From a checkpoint of a small mixture-of-experts model trained on Wikipedia.
Size: width 96, vocabulary 11124, 27.6M parameters.
Training: a variant of Muon for the experts, 214M tokens, 3267 steps.
Below are experts of layer 6 (counted from 0) of a mixture-of-experts language model. Rows are named router (the router's row for the expert), up (a neuron's input weights, with its number), down (a neuron's output weights, with its number) and show model dimensions 0-95. Each number is 128 + 24 x the weight over its row's rms, rounded and kept within 0 to 255. Numbers have three digits each.
Before each expert's rows: "raises" lists some tokens whose logits its average output raises strongly, later layers aside. This comes from a sample of Wikipedia text that the model never trained on.

# expert 113
raises: "... ", "|", "/ ", "and "
router:097112124143091150144108149133161120116128106108146115108141150151165134092140174182108100119147142135077114154121098101101141113143099102144161176130170139129124147122136078125139138105159106133143115179150090119131146149123115126094090135113094123101133127114146112161138166094178133137
up0:099163160157137160104107111126157140115123146119145111130154130125151129119109158138096115098134127125110113101114166118110134128163111150166193121138101140133146135098148145081082131098094140152174142151142132108103151174148057187125161153104117129137113128153129127096128112126146124135
down0:108092166096124102086115103166121122099112101108126079159107144108107082132102130117132126098134153123129109119129149146143104141104103121181152146134178120113154096176142111101164136156154114107139131133097154126142195131135130158112128132150145137162114141131126177116106079132147138129
up1:162119067084111112124152164104132099133117145091145120123138127117107153109153150134121109154128124130073113163106098096116117131161167141149149138152137113112108136138141091107136114081155177140150121157113117121110183129122139109104147140154102147128122106139110106162116178175122093159
down1:105141147163134115161105128102139101142120170137098089116123124122109125155154142166158171123102145103181143126131136166135106096074113150122108127131090103148149106127147118146111134108129130056088147118137085123179082118154116134104108117150150153136156151129109146106139120151114122160
up2:120149122068095107124128147148165117114095156144118113143130134107124131087149121083105069162113148158109162152113082133111097135158139116120156184130092169102128135117169124124176128130152119123125123140123089126084135130153111150134120132101143139092147109137191137130122142139099118119
down2:144125142129120182134130136134116161110126134122149146113136136093169133056127143151149122103135074153164132147133154144115094146110124114157115136127134097120151125122088102141125095125144080117107126105130148121184133088129116137172152150123144137067140155111106169123137103139110157075
up3:090117136159112126140105131101171111083122124106155100086137126137178116092112143124089136126149154104150169132113108148081149126165097100176155127150151121116156084101133109113151129122097122080152118145130125156103127183126103096143142134167123097124113125118130155128136129117150166157
down3:146121164162125131125137170128131127128135105118084104154174112130128119153130113120091117142143127132136135144128114131168175110152125118154120115140150161105073125058162093065123145093137141131144160122088132145113125129134102152130145106114126136142104086150082153163117110124141177096
up4:119147102156136176137140152105165105150105100085130089113141172122171143123131107130078124121150098121084114111128132127110122133118107125150179170126126112116121156117122109137125107132154125115189136167153084110141117126130148128086109110141108129107146113145192117174126168105123108125
down4:115137113123117145089121118130127113140168136129174108169143117112170143111079128161127116171118159172128129111126178121151115153120136143141162113150130127162106163133122140106173170148072100150134080129090114117112127148165112105101099095128101152102111108111119135100139085126116107109

# expert 184
raises: "e", "s", "s ", "on ", "e "
router:152108132086099135139099122099137134143097093110130125132115144149155130096179144141109134094152113100097073118159118138129146135145101100119148156143114118137073122152163145094179198147143119129131126121136113112174135117104122152124126152133125144117067106098108129125144165112156104153
up3:106108134112109135177124106163141106117142136121175127143108164178144119150111113179139152138115130083131127128081122117113122094154152116108131104128148119132098104133194141151149149087178077122119135119134143098137125108096138128112158152133138125114087145106124114139189113128127090100
down3:144102134118125130118127080157111112126153114147181141152112121130104150168100137176168118113162143109152131146125140130089148131158112144138128099167130155130121096127197088127113128116131091135141098126145109127129073125105138125120088147153150162130061130154111114147140103111112101091
up4:113132175083092144167078164150168141116134128105132138105160142163147145128162127154115123117080147109116086103114143135164119136163148172145118092149105118170105153135132077118135146099113142127151131088140115102132151149145155122141137130122170133115096112119135116096107152099158117094
down4:078078138139118157108080127150108151115166135134106110131124116134157116144147124097149143089113138098104103118129100075125139172131157159139092106137115094132087161118151092139136118118109166153175143136160147161098129134168119107159127123137172137116088126160133107122112168125129148123
up5:141162130132122123158162139122126128106131144125174113149093133150089113137115139144128120089147121102149094090153132141156142117143085159142091149126059077161107108115160094137178129141128142138094083117123103131151141118091128112095147119134099166164142174144134133119140147110102156143
down5:137155091144153147106114113178152155139120161151119129144069116126115125139144143127146109156133176112119104129175122154091080099132109141104087141132101115149133102143132167151154141122139102083099122096128179160134102119096138155084099123141121118154124109149131150161113149108111085125
up6:175114136084127119154119130126127114161124127133153161135162149120139163153179135146121160097103158108067096143167107132134129173106119163133134135108091142154097156148123125138141123107125158155125090108123135116132149116138129134131144127118076145118075123131100122126074156107149073100
down6:145119144127073116139122103150117139160140109130125157156152112112109127171111075135147132097118152146087129072128124100160162179121161151174158141108075119124104110162175120109098156157098143153129128122108125105135138124119123139143102134118102138151111144133174130115110119098153114088
up7:137083150118136145166135140101139133134118109148128119073092126120120128139172135157128143134120157098131083114129131179125099179134132141123116075127098123141113141157119123084118129123109085133144126109189131164131120112098123110134144188124121170076137108116105153126100163098154131145
down7:159097109158133154105113087124093151110133133159113131038097106159144143161122115144156112084142137102102132123129150124162117120106149135068120123149116160119163135143133139136113099134120142144077148132154109149145141079137116118178133119137129159109154090138141147153104121150139146111

# expert 53
raises: "k ", "ations", "ked "
router:163145127070091148139122130114162108164123103136126128136154160115150121159124156124119071094139100133121086150154146142145128133172085082146161149140110135136109116144134145119164153133135099156160119122158133125117130124087126120101127143080134140099137156109080093114140166095129086148
up0:111159110093118153117138133192072138134167134132160156121098109147131124097125133132126087108125137146156149143142117143133120131131116104102135176128174100092118117127117162101104164128123112116133138114193088132108159134124156122113157162072134092102164102097107129156130127126122115155
down0:128121120095142143130142093134158148139104161131172163132114140120177133147141154132081105132117158109101127108153139138144144165103135151095120126133122122160158078114108105098085110145124176150137104162112104166133126125135089123105074155127132162086140145106098130087154139112159094119
up1:133133130069134132134102111103125135168124131158114138147127146103104136129115172103115109073165064117122094147122131100153135130119116142122113137132122165104105122136099161119174151170151117142183156163109163103116122165111157130131142141128124105102097125083110119112135127162135093172
down1:207133090110141104118141126143104143145126109201104093127133165123111138132116117105137144129156125144140126146082117162118147123116109143136134120107114127129137130111097107167149148093142101114160127146139128156114136132092125147108122049147123155140133152077106116116176117162123136093
up2:168173096088123159125161119112168103103148102116122134154097137142144138126152124086095107084106125098142109143145148150143111128121132123109147184164109164152100098113093136115177143158131126149143153129141109087116150093147128149116143115083082116137103123110174090130126139121122128144
down2:132092159131115148085103134157141133150123136134152128138156124134125125187121118121173131131142096064125126153145111153094131143146139109139139117161081131133126141100114107163140144129137080126151161112104153073122088155137116102101106109117128112112180145159115101117156180150112102100
up3:133149120106120158147087133113102123161136097136146137144127124140139097111126173159116152152104119132117132135183132151125133116091145095096089126165074118153135172181137176149150084127089142096122128149143168097129073114107161146111101163100126112104100129127109144135120114131128122131
down3:143146136094100157143134109120120128135108149121115102148181084119100111106144147177200141146089141093124183136127129155169122140123134122091120110177125078133146148175123161095121108134126113120146130117149100120111065109117120118103131127132157150125125149127141095138150115101114137103
up4:130136091120126156122176164163080137111124123146138155102094157113092124115117143115140131092114140106119128113130124143123146112150150105173142130098119147095133130119093118113166107158147174169135135124147084168142172138083130154127103119130115164084144122167100099133114136102117131188
down4:132143122141122122152167152147164150117119127139167161060082134099080110127104145080142170142166148131137110129078098130114094120167134115123133147110106130132127143114143083129153122112132127128141111151125089104111114141152128138123143064138159147120151121162113137156164094140084141132

# expert 189
raises: "as ", "during ", "from ", "after ", "because ", "due "
router:118173124115083126157109132139135129095117136104114159124151121121138062143122140162123089104135110162121151137100136131135209127142109098138145108116136137150109147131170123071164136127140118162146085104147111104125138145103130123156106138133132111092130180086115132134186144131112115119
up0:106151145118098126146139119142118119100151106104112171117126108112129132102079109139148119084148087144133138102089151164148168135107127128114169110126163131117135161133152143089112131131138167102155135117125112118120143114087132127122112140158166124091134127103141168149219111110090140163
down0:181118135105150127139095104119152100144096127175121094125098132104156158063093155151143173143113110122146133147136116102108104133107121089139122123061127110126137133123102126104159151110125136137127158109151146114102163134140152147136155166156114138133140138115073115128125115196136121119
up1:110165087162124095150149128095160161108151149140128131156136135103115145176065167129120121124121148122094133103133094139134130089160129112134164112169169096128121150118113127161144156131096113091115145133138088097133132149117103139079100179158124143114114159076125137118132109114129126127
down1:113072165120130127126116127098133170117168101120133134128099115115086102163131151126115126107159133100134095154164146140094127086175122133162137116134151082142175113171139123153122162119100133061134180148126125118140114103125154133157151113112147130119090126095142141106130157114130150106
up2:116148128114171106154108165154127101114067139100088137103099104117103081148088082129124097164161168122114111129118164115157128150107136148132128126096131095108156108123155156069139171087105125141142142148168098111167147103139143141134131147164137128129127119138114117119135146132144102116
down2:127128140107149114095085072112116080089148120127120126140155133119121163143142119126123141131135129107127148114104150109105136119106111156158146169176130146110127144151127108139123105100135152116128154129106168096113142131125098069119118186113139146160136125186103148132122171177069109126
up3:107155058117112133143120152129129149094116138162112122162178170087116120134152148140148143075123120136117104124093094145111106107168119108142108153115157128130125125147156109154151147176194109121117120121126161116117146110110103131125074133122141127115155136125166140108155127081123120094
down3:136138136115161097173109135117097148144120121092122147182145115148103148110147105097065132112093131102156112124140103142140122174146160101175124122130114108165135159111133153163158158125164116145136077147115164095121149135133103140098136085134125129129091127122171113123089119110110139099
up4:107107109119110159137126126097073134146095119114132129115127132135137160144127119152114115094124120180114139116129129141095185106119144121185081129156158125134137106148174167118103101125102143130138102111143129127134098115118169156159121179116158138149162099109115144145093195095117142126
down4:108110122136156134125109131125128109126095134119094164159077157112129156114093101110127068138054163116106155103134141154149168157124121126121142127126146154153133123166128175143114094121118134136145183121162157123133069150121137103133090129127132145147097139088118106150110143127105151135

# expert 29
raises: "tors ", "tors", "ers ", "p", "ia "
router:143139122100084114141130115104116133068067108138138150106129145143130110106125162152114122123130146131137107121133115150117153124175096136121137178157104104149111147117133131095148156137121151174127122151145110128142147120105111168106141197105144150096096122120089096119179138114186135140
up3:117109176124102102137115136128176088145112095127132112102130119105084132124188153117097162174122136138123091165143105133116137151145110141101137153142139148153132144153119063113098123129155141126122099134153127092126097119132141157155146101152110178085151149138128118130164087097104130113
down3:134118087125149121107062141153136110158141111149142109134122144117089127133126152138146139104118128156101122164142152110160112108152114126075109114098136094136125159174106073102166128123160173151130169115133068112097121124162150112185131128135092120129138138121107120136112141149157116152
up4:183127145114134129126119126115116151129129106155137130135126194100106144143111132121127087156123099146120093134138138106101134109175106097120127097156152145160127124134128067134162137107122138138130145149142174117090154129100156188149110172129151094134080124135113119125157094143105078149
down4:106123129144144135108118079143131118097113124156099144141162115113138153160098131097113115150140136088141157098145170118132139099160116151109143142113146120145154139086125164130143118094146142127136122109165093119057110145126184160171091124131130091130115111107174130106140111112188116110
up5:162116183123132095128115128172164146154068122134125125106106134148102108095078113178135113184118133162134128109134121172147154142139087093094149135122152132113154128119097144139141086155104141159118103158158131125143107125107117128098141165150151133126120101129085102116117111127124138162
down5:123147101124109104101150112129183110108139079196113080120142138125111134076072138147155165097139138107116148117113126122153086135140128123136101151077129124130128141110103120130126126133129133163145159150153171151103148142124145149083139150112134113148136151107122096183136121092147119144
up6:131137062099086101153099135103116150114095099139136120143164132125128109113172106150105130087142129159136144113169128103151109183138120096139100127143100130148111115119103137092131146156112176137146112147131107131119156093163128149128165143133132128129085112168161120152078169111108143119
down6:117126140139170110149119088141116170112161168128081116106161111160114099129139128121173131111110109100103142118113123120094122115154107124107117135144126136110084180141140132088114098097111145132122186115169151200181104129100101129147131126118117110135110147143129158143107144154147106116
up7:154149139094094139155139123163122117140083144124170149157119127111159108073115162102130124090135129149097133097114124176128151166143130150116149080105096118162138133137093143114114098135111139124135103143135129138112156104089114171130140148106115109167128148100058100139137126151117148168
down7:100140124137164165111181136183155082127097094127127116133138095128149113136152140131128164133124134108136129113108108140139159141131087128155135099110071163131147129106161137116133119107131150156130190091127101109082115112071102133103131150119143171140132128147090095124122108161147140131

# expert 202
raises: "of ", "event", "ale", "in "
router:189125124079120124158105144149140102111132131131122121064125148195112131140140136161112133122110118141110143162116115103117151112131106117117121100112096123110095163135146135080188150100148119145152118098142143134114109143115120164138121134145166148084145116105080147134176133146111122166
up3:178108121121153102154135127175157134068082105116186144134122154103104109140146188112131126117116150099114120119133076119105111093148113127131141107149136160149134142128133165118132128131110104114145118135120131172164121119111139154090128141155092130114144136082065120098154145135103128114
down3:118136118136145145128091123186160135093113142092124127142126119140104126093112164176136085136122157153149135179184086112127107128117136105127128144105122150144135104118156158111134104089106120176138129116069133133094095120078131152131153122152113152130140099085126131171134112141106132154
up4:163139132078099125119141143113124110127146120133098125108119166144181138142124172085174140117153092128123149125144193095089129143122094126074114134119144111152069133161133131092131124147147139155128117167123124131112090155131116150132114131092140172109133127150112140141114165116096092117
down4:126153164135156091103136123123112089086149135123131172103103168112066101107126116101152165180157150151127155157092109121115099144139140125128134121083131133123139160115146153112161093120096153148151103145140120123108110111158129119149093152111127111193151114120139124099112103151101149126
up5:161116115090136108104109113105107135139113147153166127128179134152132116096145097115119124089117181158111120134121137138104134121195089156129138091142110112139117113099110146158093100115077111155137130133138136133120148179112098152132122122117134145118157081122116197137160101107129151147
down5:113119139125164127134118139147097148096165141129128130105169143137106066110092127105086142102162130122070113140132135144161137156164123157135093114145085092080164086136126115130136142158103125083139125152146114141108076124135139145157143129126140100132158112133173136140149160096155137140
up6:147148179130168127191153172096170153087120130135094144140153113177134151121107109114123103077126138141189101142150118148114102107105155143147121135109103138155106109138143105096159140123140154118117134102148120148172110122119135101124122123114119129074105136088104150154104114128135113123
down6:133140162135108154123127134142163118171134097135134076126103145132116141065143108106123099098144168134119126126133104157116143090134166125110119116170135092098097116145144122103092126108124113108098155133203108192146163143113092140122171138119130127108112136105146139127154127140160104140
up7:157112121144109117119134158110139134120104121128105156094142155149187128109122128101123137127170130119122131077155185176091149117106092133103106106124138103156155125165151081125100123124129160118106145088120099120124081136090104128095184165120128136118115132136105160146148112132133169135
down7:187138134091120128111129115109129088081157121112142149157102126107156121099167121134179114123141116122103112152106116141158139103150146125146159165150139109083147112112180148152124114084115106077120127132117102124118130186115117106158121089132136146117136154108118156102157157119085140152

# expert 0
raises: "× ", "gin ", "debut ", "chronology"
router:128120127142099116154088148146137140087134089121143124123132120120165128131130116121136108115126120126117115146135147129100140081170093098120143154118132173143124098136106063158151117126168125166118074194124104124160124137088142144145126141100130124096127146069101144175160129094138109136
up0:115114124106153086118132146155143119129095135093105126108119169153152135121144148079110148141130100128129132175149175153132141092089132097135126171087131120132133111123121170158106184147121172131110122109120118112107132126154102146138175088112123106084112146070130116124125185134122130122
down0:153141136110124107134111103083165114160102132101127095115115148125134119123121160107109108164092153147134100128165125122155140111135149087151143066169124131103168082098120100093150156169076158102126128126112141133137082126141109125125148169154136175127129143174127121118133137106160134133
up1:089133138102122144149174140120046145117134108166162144117101157118139115122096126161148098128147155087145093097154141147112147160115086154137150152129106153139148139100089125116137097150145075142141108098132140137120136144108146108177119123120138135133096163113144121083129114131108169132
down1:158153189113123121127135088094101154142120140148137112155139098127135113119168151128129151202107103115103098126110110124126127057137152157112097133116105149129173124162122128147119105126115174132119143116123100136141083116115127128129092149089142131142111143141104130193117119138126089148
up2:129091094161077139123132132080124107135123125145111172157139095125222103120114101108126127083138130087108138099180155166078163110118126113148120108121149109141103124141131114143117121128151122140112142156128109116153094106137119152140151158168119125097123153143144150141120135128119157153
down2:132132121124142135107118113144095101123133123086156144117136122139130096143112169130143125131136146188128138112095077125180141122104138120095138151123159129143096082132130152134056099093149127160084175162132105107111120147159107122159126186105157129087111122134107140128135125159132141143
up3:128149162118111129156136172121142099119152100150146116137152113140108159115109107129107132135105142094147166086132119129112184111141116121073115119153106153131125109078116082169114148126154069131117120187134139108137187104121138095135135144095073134118136146131118132098131123124122100149
down3:158152144142126087108126184157131136135084095133125128122127131123164151133097139112150162121110126130120151124146124160134127101155134110110134109102132171141084149092153115114136163114077145087146136143082123150089158107077109122162107085101123096178132145155132142120092155128134121156
up4:129128147150147127086119152150097135086138129102163154082130169145095131124133112167110138115113115141095123106088147162134156119119102129100160135071133115127135105147081138140112160117173081130136136115114141121108123112122143126113144101115133113128134122172098150128214178124134141132
down4:137083135139154139121125152093155142160109115169110120126158143190139121137106126129066108104120146130149121130131138104124141169124171134154104086143133075087119137126091146134112122085126127134095129079159165166109127143173143135109148139134153107122160096105149144107105093110119138143

# expert 193
raises: "ur", "win ", "ured ", "ures "
router:152133134086104146137143141057117087118100122140119131106192153134179115110112168167124126134175144162123139129129141154115120135124073130114150147100134153126104144136126134083118173115144126147134100126167156124151158126124137105133122182098115143083118124091102111120137123133103101125
up0:127165144076125139157139172124160110131085165144116122133099101134112108136127128110122111109082125172139128102173113128128132102159158122130112135113119107114154098142133107131098138114113141135150114166139161111122185064141093131102149188101125125125103142106138132141091171154115145156
down0:130111152134149134155119097139139117153123177115140089135092083103096113104103085148119111119137162157161130102164113149118117128108138108121165134143085142153151119162104124145090123108116141086118100166124134104151133167113121146179100130137162102135062138138121119119136183137146145145
up1:127150088123159164156099147091142124149147140192135146149140134115090158132132125132084119103131158114142163157126087140118133125138131096157115118137140175115146155125115132075126129147146132152120138106163132136116172115136129157074129148110112073110087113113131079158132134150122092100
down1:187113129140093153114117148114135106125115175094080117157105112139159136139139121145123144171128159143162112141106121128110142158130112170118179122090143117107127158168116096135106156126088085101119123119095112137152104121147121151104156143122163102129142155105139173074128109109122112098
up2:154128103101129164114127145084140115131148128135123179169178157101144139093168132121105116118118153150111145144128115175123164129143108115095133111127064134167140102094125106122144131113086157125115122138132139084107094158130129122159132180137112120141094080076131115140153106141140127127
down2:158142121101135145099101148106120079145143147114136121130169122167113157143136124092166142131167156140148134110162113121175129121130101109051113106084088090155111123153133129121118136101131120157109104165121157123099137134090154166138111128147127163172090136135121108140121100142134111093
up3:136152109109092104113101150155139097114144137124124160095180100153160136110130147120127119109141104165167105140133153103129131123138130096145162120072094091135102104138103089097119172171083136161136103142128134135101148133090174101136146155124120132125144127129122185162139119137161122108
down3:061108148135139140146140130128151151132104106147125143132116115141112131155179128110120144136141132140132141155147122149089109102094108151138115148129145148172136120133129068080112101097132143154153190165148155138123166119143109126095115122087110114118103092083158092129125139175125118088
up4:109104087117101119148111130085142088119126088155120137098137162121167139174133098195123125102134111130097139120102160089122158140118103151130122144148122092169114141126128145113138139136166169138116126123125123121119150105105128090158161120119124142098107118115177096115163159191122145116
down4:161092130114159104153104151117156162131104110117087135093127132148072142116124114156171126121118103161109147090095153128179117104171139147178123137135123133122110151152151117086129142114155146117123118114162138134097094136084100142142137108139104099098138154122152128139090087159162136151

# expert 204
raises: "of ", "at ", "with ", "in ", "was ", "as "
router:116138123097101129127106139139142093099117130120134146131127116136161114140141164140113096107123127112136098106158119139102152146171105131129157150111130139118110133184149124111173153132156132185109123090173121113156153121100127111123162190108129164092103125080085111171115137071126114132
up0:135106123106137172144129147116154148145200110143146115110134127157107112135141115089117095122152096084145134174149145116106140114147106115073133123139134116098135174130116158114141111060147150153148146112154103104138123132114107150123126117141112148111117115133127106135100120121149199186
down0:145153138196105147126097126164144099127171105173061095132146136098126114116095133111143125126147135090148126101100107116140132113108106128136132185112152113122148107119162122153117144087147121115116134137112095123114135139134127133115154149116105184101098129148166115134093154144090158167
up1:122150131101116129104115127137114097082129080136178142154109099174144182131111102124120142102135138142143083127141101131147143129085150149117135141125119160102128130152118150070187117165120107184105140112152106138138172157136122138085133110098116084107153149134125138138105141142132121148
down1:150094068187157170119123119182133119122157172137085113153137109133114115146084114105129158138148114110112118092096140147150122178117135153165113137161155123126138120135117153114137145102111117125112087149128121138176108103080114128130143113148150129092102123088124102143157135146102128141
up2:195113129129144124159130140153165144135108145159153159111162155138159117132158127116119144087078118132111126159153114121115111131136159105126152125084125134105131114156109126065147136105132139167107129132103176124144169103112130125110136164107115153090086076092155094154126136104126122139
down2:141132109131160169104106110173122164111136132118114139135106078139129129145119125111109130104163150120124157138101141138101130151112146130176145131147081110085091181159165121123125115116138128162115077088128148098131176120132157143154138114141131150092149089124167106157105123121098093093
up3:123076121125115137118133120092134111101086119119126141099117150166157168117135100089096138138122105114137079123127110136074128122150109187166139130140117122156113137137167135108166151146092103125186147108124128126110126115106149108142158142151127141120118133087138129151093180136077159149
down3:143097106114154129137133108114080119147098133159109153107116111166122101150127147108121174133136148103094136136121150122075159134129141122169141092149169118166153164154164059124096117141077081129104103102114123170142138117134122137150107102160149153123106154116123129141139160115130111131
up4:112140160128113119136149137109122123109161093119123142121108150171136171137118158154107105131122163108120080093158151142118133142120132205139130092109164111090102108135103112085123154068140111139088122154170142164135100157132150133138133125112159135142108143100116153115117155111102086133
down4:130141142106138125152113124164152154143113128110111120116100127110127118161128157106100154075071159113169135159170126091162134103143152152146129143104148109106139152143158122094153109112088090112117127143145192098128111180107164105111134125139142147085108131086138133110133122139091137103

# expert 92
raises: "from ", "lives ", "Det"
router:165167142141111151148100125122090134114097122098138147116116140138125103159105159144117125120124093138112112168143138134117153099134095144170132138130138169094116143130132087141171131197132124185173054107131098087160121137089148116139103135127134126112123108107108091121145143133131124138
up0:138122129153161109126112128120112130156099158134145135139077144172096147129133114113102097115131118173086115102122112152134162101129077147153146142138140136159141145110101143101165080160137142135154141107141086103130096143159093153102134136115108141104063121112161103100157152157136104155
down0:127128142111125099156139122086192072097146154090136110101139141142129124129091149146109135133124189131162139134181116104150102120104130157106099115128099055143117145119132142113150127099147162133116107115137112185124117108133101138149133149166133097144145129105138151153135116124100102150
up1:137108097113093137147155115108139128112103115185108138130164142107106181109148107149144145138091125164125145145124169136131156114103093131158165098104082131139118108132095106076147115129134140171161153096137115152102138112103146161137141163107126085112130118138126104126151163120131124189
down1:130113105126124122135100085122094134120139185146097137144126131104109160106118118152113162162135084150138148154180166122123130110136124113162109109143135139142103078088124113147127098122109133128153124147170130086132163128127127137126084133151149099137070163147153127117113150174089160088
up2:146183110127089137106169119078071118153097106130132135144109105090078106159111126121143106128136095092118111144127102177114127157146163140126159133147134116123109139125137125141167111109149164122176114141138113120148154153119157145146102164159119107140095081159113131121126139140121081138
down2:142095105111138142131117105118148089132135142147123130103138142098143133147098153071153144086104144088186145101125171098088186108120154135158139154100134122148144130146101134116101110116120147120146142096119158105111131111088135121124134112155171106126145191176137142134121094119149112149
up3:061119130153082125129154150090132087140095104138117125133138140168147162118137138142079132151144123127095110157136111132156160108125131139109126122140136122124120137132135117098146113147116143101135101152101107172130135140100118078149086156154161156087145069115142125144086095143150161165
down3:118146168097091126126125145125125124149147114112128095154141152141171142166138119066102144169127091141125091149105121135134130142101123149143143118123105132147125146101097133181132120187120155110135116143093114094104110157111122092122060141153134110155168127117175131090131154143124101114
up4:153130111115087133109157153092111178133110117121135144146113100127088145163118149155158133089088090157111131128144167140119177105138075141144095141174142095166168145127138121115137083127142129154159096118107105123151097124108124143135128131146164132107105143082110147115144144146094115155
down4:116116127087142104161110123087195114106148119129148113152129173092106131120107128133143145143113126148154133118143106178114113124100138142143158069148109129128132128144133111151174120139106130112106086141111121120142110106158129152117064050138139104130094129148132157147156154151116144146

# expert 247
raises: " ", "astic ", "ars "
router:101116159145119143168124148123117139126101078127125156108167116152150115098127166189101120117129124156073125149115133130129148080150098099124167113114137127116084124127136119094124136136160106151130093140161107119195169142116117167112127116111126128115103112120095135151181148096127145125
up0:146133134160109145125129133136117102097112139140117142113096123188132137116143153114110158069146126156095115140106138135135134113113141157179151072149089153107120102139133116093162141148078150133190116156130155124140091139105124125098131092122160123120096078110101136118098160124125136154
down0:120114121145165146093123174114095139147129059115131139169113123117085133159133134114142120123125066143131119091145112138108121121117147100122166143114118157118102139162140117169130112108149167137139157111127128119112114121129184145081109178166108117140085128151124135177134087101138120139
up1:113102180171108127146137150140134138163129140153100110120146139144118118106093159111155121126125117075125119125143112089145153108169133124101111125132097113099117153164098116115116172081164117136089096143110094103123159084123125184159110134115115115087116148176139153132149145114130103104
down1:101128105116121095110129157136078080140147117125151164169103090152141144115166121065126133118172116143126153160138111142101145126144153101095088139104122134118146123148167136142188146117173125060130154133120134129093111091115109118142106152118118128143156110111132146128126119165120151128
up2:101176112095116162128130142049116089152129109126137143132147131128111124122152114116080092107163113118119153099147121151124150164136173137159131112153175094117160152114105097129128123150143120137120133137104099152132168102138131165083085097146146160086107152126130103128129142102135144116
down2:136100129139161131101121144160127201126095095119169136126109113116142147105121119127133142083098156141117169088106110190117088134155116134123142119134135099141151129147131068160082140170111118102111121155140165092114140092130159106096145132136150127121163123100115122151131119159114118140
up3:101119141118146120118130117112106146138182122134185161076104122190126114117137132198132120149127104131133110134148130130135155114143099113121137110127158116123125156126115130131128131141174099103104131114100117129174139138102129118132114087133178115121119118055108133129168108079141174132
down3:173186131128127123080118127158098115094124124105118135129141122150112133136129158115104108120093132136119187115135125122125154125106113167109148101164130074170137082103133124110126147103099126158138147160170136175098122150121140111156145154123140085134084107154103124128140157141096144089
up4:142121153140125140115089154109112137105113109146106116126106133141086123137187118126116163119110132123175126063161108176119153091146080130154132125115139137133154142143126142135110149141107139120121118116100133136134160153086113143118084168102186121092100115098140145168148128149093176131
down4:126139084143086161109135101156158110165135142100095117122122135110109117116108112122120119129124133119153166120147142136154170138188118120102155153091124087091174105123139139089175128161130163110124112128130109148101157139151128099159111119110095139191114124145100165132085109149130111123

# expert 226
raises: "invol", "allows ", "consists ", "refers ", "include", "contains "
router:105123116090083121136115129124140142091118102136137131113132144117167118097136179109110119108184136127133112167176122100127176136178125105148171131091142166128092108118139150109126151150121128164150110117143083122205166123127120144127119144108132152099145121107115100150148139092129116120
up0:127148093111128105131095135092121186113131138110149152156151145100133115119169134120109135167168136127103147123092145167139135133102145128144160138140126099115091172135188149126107156143173130124094098110127100125162151095094152114118123159171097139111117113103101103142099117117151109086
down0:125137139143140085116139134131091094127173137137116084120127101162152126201125120100099149139122113148157128113107122149112129114113135129134164143083156163120113151150163162144133106162110117093087089133121118184127155138102117173101097120098105090142114159134084122117130154125138145139
up1:121121146123131162137124102144153121105079120086156115106151137115085103138163150106080138094189143152159082155140081105118134127133139104113164112158132132113076143147127163159157153129127113151137091100099124142120132111123129141134117146153139127125119137126086095102117112169113181132
down1:114092150111131150107080067140162127136118117120130109122153104127144127100142190112166124144178100107152141135147126104119155128124171138172167129131142126177098116116141116168082140099128168133089105109111122126111162111125134144082120108135132158127117162111135121118116103139157129086
up2:091141095112107121170149122111100126101110135083167146149141145134115146140093177150143145087144132095114120103113127143138189124150150151115127117133177101130159117123098072104140113117156120118164152118126108139131153160103108150116109125117082119115108157097160152131103124133148163080
down2:124152137130076143123133137141157150149155186135136109145103148163112159118174139148173112147145120115155096100114098133133143120092130109154144117128132169105113090118122103158149106140114099116123095159159084105132140155103136168094136141115137127162147122095088128078126098112093094142
up3:125127112112140108115102121127141125134118166125113138152140133151123130131128147071096119126162140184125074124135113142171175108146075110105153158137077143098108101123120149102175175122143152175109140158086105125149133126160134150122141124129096112121104112153082117090125144136130095120
down3:118149131153125147150175120131142091118150135144116125147122158101194122151145180107126112115148149124118111123104162108141135122096125119106116135118069130097098081112120132132147153144149130077118084107150102138122105108126112115150110136147098173124121108121121139158158071182148136165
up4:119160126109129091135097092116099167134100148156113124109114118094120088145118142158100125070158130155127122171097144157099144145125107137138145122093118110097123137160110156145126146175146076148126104142122098136151152094138119170096128160144161174106128148109120155149132151100108124091
down4:116084101133112171133178166146120156124118152140095128110106149111166096102116127164127126162104159143089150116112178115099141126130151119120139153092092174102111148118107124133114133139142104133112183152120145166111127149118112117134107092074124108155119114153106162141124166142105121091